python train.py --num_hidden_layers=16 --hidden_size=384 --n_experts=80 --experts_per_token=8 --d_expert=32 --d_shared_expert=0 --hidden_act="swiglu" --moe_layers=[0, 1, 2, 3, 4, 5, 6, 7, 8, 9, 10, 11, 12, 13, 14, 15] --router_score="sigmoid" --normalize_top_k=true --routed_scale=1.0 --balance_loss=0.00512 --balance_bias=false --init_std_router=0.00773 --lr_router=0.00124 --num_attention_heads=12 --num_key_value_heads=12 --head_dim=32 --vocab_size=36141 --norm="rmsnorm" --norm_place="pre" --norm_eps=1e-05 --positions="rope" --rope_theta=10000.0 --rope_fraction=1.0 --qk_norm=false --attn_scale=0.177 --tie_word_embeddings=false --parallel_block=false --init="normal" --init_std_qkv=0.0286 --init_std_o=0.0355 --init_std_up=0.0409 --init_std_down=0.0409 --optimizer="muon_hyperball" --learning_rate=0.00603 --beta1=0.95 --weight_decay=0.0 --lr_head=0.00549 --max_grad_norm=0.5 --warmup_steps=200 --schedule="wsd" --decay_fraction=1.0 --decay_shape="linear" --final_lr_fraction=0.0 --batch_tokens=[32768, 65536] --max_seq_len=1024 --doc_mask=true --train_tokens=431900000 --max_steps=9510 --dataset="wikipedia_en"
Below are experts of layer 13 (counted from 0) of a mixture-of-experts language model. Rows are named router (the router's row for the expert) and show model dimensions 0-95. Each number is 500 + 25 x the weight over its row's rms, rounded and kept within 0 to 999. Numbers have three digits each.
Before each expert's rows: "comes before" lists some tokens at least twice as common just after its tokens as in all text. This comes from a sample of Wikipedia text that the model never trained on. Tokens count by the router's weight.

# expert 20
comes before: "0", " |", "9", "4", "3", "5"
router:463550538510524468476502508485525469478546533464481546514498528476498560527504499486517473508520513551485514519503530496490486476523484454492477467497535473478446490514507512472581481518514492492480509497493520506496507466505509477445468499558507476527478443531506465550531447501515474508

# expert 78
comes before: "9", "8", "1", "7", "0", "6"
router:513546492540501559533506558499515470499484470483510514517483447462541514527494529515531528479478532600465515519518492490510481512474453519492518497515512500508475461524522542469500475516491524472521495493489502534479506488485470512519483537505514494534562460532508500492530520523508473450

# expert 59
comes before: "0", "9", ".", "8", "–", "5"
router:505495548531469453486503490501495540472488509473508473520488514465555468527538483513489541492499522524443507484506474521478463553500507491492500510494497529497455499569513491507480521508477521494482484495490499500474500491476495494499536520554435447519524457507457473451508480534489481474

# expert 64
comes before: ",", " and", " (", "\n", " of", "\n\n"
router:475506511483503479505475536466487494492508535465499524510487476491518532542498531519571495504494501508503519519512501502506457485498504489493496479529505510483488475540537545504497538517464486516504512541455543472504516472485482554487466507464514457531513481485460521500541512519526508506

# expert 4
comes before: ":", "\n", " States", " /", " career", " Team"
router:486464501523479511472511567528466468481492507527507525493520482491510514531509488514525500501510549587508508490535499510503439489508510490504494476495547522506480456527523458525493508477542510549542493511436477465513451463498470521484484500529479484516536492510502468514509472508506445484

# expert 9
comes before: ",", " |", ".", "–", " of", " he"
router:462475485531507475484486519491497548503514480483488543462485519473479528520518533514504478501480542511462510560516476496479474478519524491502494498494520440485501491551494522478508507494494494544500494468471489538525515467502474534520523500487484487499490461476532459538541496524510512517

# expert 32
comes before: " |", " were", " be", " are", " |\n", "|"
router:467504519527502471492534487455503506515471498472494503483511499464539542481523498492505519495494512547513520505537471531501470494513499509518471484540521493488488484480481523531510526551520471548514494491519538442519546485496519522516516508498493530512493512485478488461504512528456519480

# expert 36
comes before: ".", "2", " in", ".\n\n", ".,", " on"
router:498501505525523476496521526467455515510497518476509486523491537486504542561503508548487517493489520485506518521546490511524492518495466534509467466524503485492442517531489510471484466488533511516508509469518480502511503510496507521468492493474463523526503469510473496489545490533513487512

# expert 40
comes before: ".", ",", ".\n\n", " and", " in", " of"
router:477483513561485489479473540511496523447509496502494551487484522485518503495478513486490510463473510532469525485505495537520489513496509562531466496495523507493464476531502540525482480505511520512500527475524500509510509504536457517487495467486532509510555465501502452492571490528506449517

# expert 7
comes before: "1", "2", "3", " |\n", " -", "k"
router:480514501480453445509485509524516483471508501479529455494503507500471527503537502463531531468502495538499484463485499514546504491529504505528491497484533501487445485490465488469477498442480476549506494509491518497571529532509500516534521523488522468535533514474518463544558488501521488469

# expert 24
comes before: ",", " (", "\n", "'s", " =\n\n", "i"
router:488506541552506467470497492485532500467535532481522535494501468487491536523516513505562505477505499495491539549513489537517464501534531478485491494528555482504499483536508520494498521519473536489483503491510525460492510477507477522484495504456544504523530524502502452513533494488490499493

# expert 3
comes before: ")", ")\n", "9", "0", "1", "),"
router:513489553504506485475508502497487487502484520500518499511506558524505527509474522485507504482485514532549531492488455553465496457523484504538478489479540496512491521505505534478520496451461490485515506491512489521511536501497498481488471472475464478507497502486472489486483486519517488519

# expert 42
comes before: " of", " |", ".", " to", " for", " in"
router:519494520511482458487483512515490491474511499483528491496524548504528522495459519506476501503433558523490482482556513516487486505477494470505492530551492509473494457495543504499488507498508506499490508475507485500485526495509463516522508499499489499504531444504443519500510492491519504522

# expert 0
comes before: "1", "2", "3", "4", "5", "0"
router:489489495480518470488505482515510473502571508486503522509534489483465521506461517468489527487493472581498514512537502483514458511518508520522535475510532486475464477506471523485505531490486534527471517499468496498505517482560515489497504486500473490541517490509551467477549491482507560463

# expert 51
comes before: "1", "2", "|", "-", ".S", "The"
router:503548506469490471495520497490528474483507513506512534535472519510468482515514539509497507452520502535487473525530504537466457481556453506516463517525510501479471483525532504486500500519489504529475507504482497517506499482516488522513534522525521512499515526496500456511557496514474466532

# expert 44
comes before: ",", "\n", " (", " |", ".", " in"
router:492499528504448514492483500503504500437499506510500578494490521505499567508485511523542524455506521505460541515502481526506455505478535498476439459520503516494480477515503534505471490534501500509493488534501515481547505512518479530504497504489503506547476488471492478502530488546518524526

# expert 61
comes before: "0", "5", "6", "4", "3", "7"
router:514545569534534475497484482505503479487459508514508500521509511455484513542523545493478521465528485566477505478513456517509475519480512466501458522542523506504460491526459473519482495504510526475546512501486522443500534468459512524487501505512490499522491451541500434505523477492494488511

# expert 12
comes before: " the", " a", " his", " he", " her", " it"
router:503518520497499482490500513497466505472492504513474486474529479444493533526512533491508478447555516557511470501556474519480446490503490477508470483493498553508447534497481528489453496499478523508501496498485489490502540472507491508527495489483505461526543505497535487524540507516541509503

# expert 73
comes before: ":", "\n", ")\n", "–", " of", "\n\n"
router:504507532537520440549525521501488505519485531545457537506480543484504512522480493488482501494466507561513491459503494495512465495455513497480497487503516509474490465508479512504450528515516499489493506492490497481476507476541512487462501496463498487486476470522487468535520466523521511503

# expert 47
comes before: " of", ",", ".", " and", ".\n\n", " is"
router:470518511536484452473454498476508508488520520472487551490533490480503522493500528512522549474515501538540476503509511493438433502479526466481447485517488468515497461510484530472494485525525522534489480510448492530470526507512472545541516499470475473540554464471514475524566546491496490519

# expert 46
comes before: " ", "0", " he", " and", " which", " but"
router:466503539465483492489481494514466492486470481537540508529517437491463517530481517536507480504504525533475507510509488467499480488506514532494509486493554499451434527535485513493517497527464527536490473479449507495488521454520478516503502514505511465536535509504510477497565497524516508513

# expert 11
comes before: " to", ",", " in", ".", " and", " by"
router:485530543460530438514474492497508522509514498491498530476475535481516508514479541515512519505467518541512506520489516514545454494484465524529523491520552477458511516525483513477503505538468514520520516506500492497511503425502432508534517515501526496539531451522513459519538505529512505491

# expert 30
comes before: " |\n", " ", "\n", ")\n", " (", " |\n\n"
router:454501544525512447509480518476491483457502474497469521539511505458525522509506549512543493484479527573525502481515501532516459490521481512485465484508485500515469514551496487455530503502484519532506494505471455491520530468507493480510453489513492462557533485480503485468483533515506488521

# expert 26
comes before: " ", " \"", " —;", " album", " Best", " —"
router:474498513528493498487502502532536482487508511479545504478539526473506517517456527495556530461471478578531533550509521502489456498504508543525499517503521510485447494552503519471500515491479492508532459525499504483532508507536490526503475502549527504494524498490479514501554475519474521516

# expert 6
comes before: " ", "–", " —", " season", " .", " round"
router:470495541489519469508496506513473521449509497498516493467541506438521520498511446495465509503492509587488495505535475500512477487478479501486510506563489500512477505518505532477521505547489503499500501470497496522535509495509474520507505510492493493515524521512512477513511470484493494513

# expert 8
comes before: " of", " |", " in", ".", " by", " to"
router:471554504510536486502503511487468518515524516494492475535513522509513535502494530492514493462497476547537524502512473482480505483466503551532490496540514495465448484507525510511485479445456476528509541469468474517498548485494457460495499477484524555519518483496499460483525435479462470510

# expert 39
comes before: " The", "2", "The", "1", "==", " \""
router:516494508486527509493503479500483490493492529466469523492520497494513508568522476489501535515463478560510458507503480501518473478519522537502473447526540447502469501497525543521529455535491489486535524510491463530501522477510515541491536505519463517489522457490502414486537479510521476509

# expert 21
comes before: " |", ",", "\n", " (", " /", "i"
router:469551556452531476473477523514501475493524539467529509510510487459497524524540517513548524504487509492479541534469455520545457502537526493478494476538549507491492485551517516511507548511492527484491481491478517484518515489491496522500485470459534510520475520488526472514513488489501491506

# expert 56
comes before: " ", " the", " population", " United", " area", " Total"
router:491515498493494460455486523499490465476498527520538517526556543477495524476496527484538497483477478532476512540526499548510450484485512499447526474504530501475473492506515530445504525511446518504515470533486465518526479495495443538510498503491507489498548481532501488556512492486487501492

# expert 38
comes before: " ", " —", " +", "=", " Total", " %"
router:478502514515476492498470524503503513470501476517490514510539522490504550501496470491489479486496492577496486482514533493501471439480460519480509510499502466480442500532504502495497516481455494519530497500476435492490492485461484490525528503522460512517531487488518510518482493514491479472

# expert 65
comes before: " |", "==\n", "\"", "==\n\n", " |\n", " ==\n"
router:465530491550541505498482483535479493489493507472529544513513555479456536518481492485521515498470517526501544508542484496490458468485485467500467459522558515489486502499491511501506497474500487566542465468476495527539491452510493528487488541506495495517510512506455485543505475484518486499

# expert 58
comes before: " |", " (", " =\n\n", " is", "\"", ")"
router:494519509532514452483495525473515510503502537486510507521480501473473523505476518478534506507523541546498522485512487533516505501507483474549435529510500485517483498538522505472493491527449491499480539513456523490488513497522471488516529504496530450528501472471461486478532535541493492458

# expert 5
comes before: " the", " a", " The", " his", "==", " he"
router:489508514521499470497487466525484500509516484505493486514532525471509516523519508543511464468511531529506525486531454541444494492509492524490427489509521478509477526489518480468531475492519487525516482523493523502475524432517475517478528537503492493517554486477495456535519500523492476512

# expert 48
comes before: " the", " a", " New", " South", " United", " North"
router:512503537487523517530502523503506521483516544542512466507479496466493499509544523498478531479505535570478515515558500518469439484524507491496488488503534494478476540523518500472497507534523517512535506489520493521527509488547496500496479512506498493493528527522533481487543487484474474521

# expert 43
comes before: "2", "3", "4", "1", "5", "6"
router:513489514461488445474444512512497529506535499496476523503499535519520543517489490458481481457494516544504471512555536504503483519548531500501502481528552489459505497497488518476501541477474533504506485482520515534488534466497490545505520506482462460531496505517541488518537506524500552488

# expert 67
comes before: "-", "|", "==", "===", "The", "In"
router:497484494486554498507466484497477484486527514530478490480476524486438544506534503503456546522491541528475468447494521518497507451483489523519481515570507526512465499533486482482518483530480492504511500513482527520513520494462496492544501505506482472554509467536490451487529510512496503461

# expert 74
comes before: "-", "|", "==", "The", "===", "In"
router:525505533466485450470482500510526461502511484506486530495480517472475505525518497491481528476509542531520513500489527495525473486495479515534493514503514535491489484514496520538463466522490497540477492532464495532474549459475472498537547502504492499515516476513487479518536508532504466507

# expert 19
comes before: " to", " of", " in", ".", " from", " for"
router:502478500521535512472462513520536532517506487492480495480530537487508541492495522482498505482492510551510503532501496505496428507517517440516473506548530526486484460490542505500515497519471490479538471490484494511502530464522488523490501474502482516523521449508507467526518509486508519464

# expert 16
comes before: "1", "2", "7", "6", "8", "5"
router:476516499479518482484494499466562493540502505473491476495498530469450491501470519483497485482496506539491536513506522553529457510533492493489514458495474456492465492480504506490481474484520502514506543508451533490538504484552504466544480538569485493500529516512495488529514488480533495497

# expert 50
comes before: " |", "0", "–", " |\n", " (", ")"
router:489517490531536445484518525501500522485459462516519560465548459509548516506480495512494506507470505557500493493530493531496444491541486535512491448520551502494503494484473509467490467490491484505481510452521523488530467439510526513514519507466514516505501480521491447479561504505510497529

# expert 22
comes before: " |", ":", " by", " of", " in", " to"
router:473527531522523467475500558521483497509514536493491506543526554493484507515445464487507505457482540562513499489532474540503431526506510507506479547507494502510513476541527504498501475461510495509476507488455492509493476528502492499487501503556455493481479527494489505474546494489525481468

# expert 2
comes before: " ", ";", "-", " in", " |\n", " —"
router:454479534455505514480494499494478501447532512481514479500537525476482551491457491500492530493478546551501499503486486521507473490496534497500503513528461494504472493516462508493494494455454528483544482499508486505490553484499499542484476534526484494513524501475530479495573479509496533481

# expert 66
comes before: "1", "9", "0", "2", "8", "7"
router:552549524476536459492541512486541515505517524485519472530488504531541524526475499502522517454512509553452518543524468488505462527499485484489484471505534522469487474524492499461486502523511496494514482474499520524499481481486485529522519512542467455506555505481485466489541515517499457480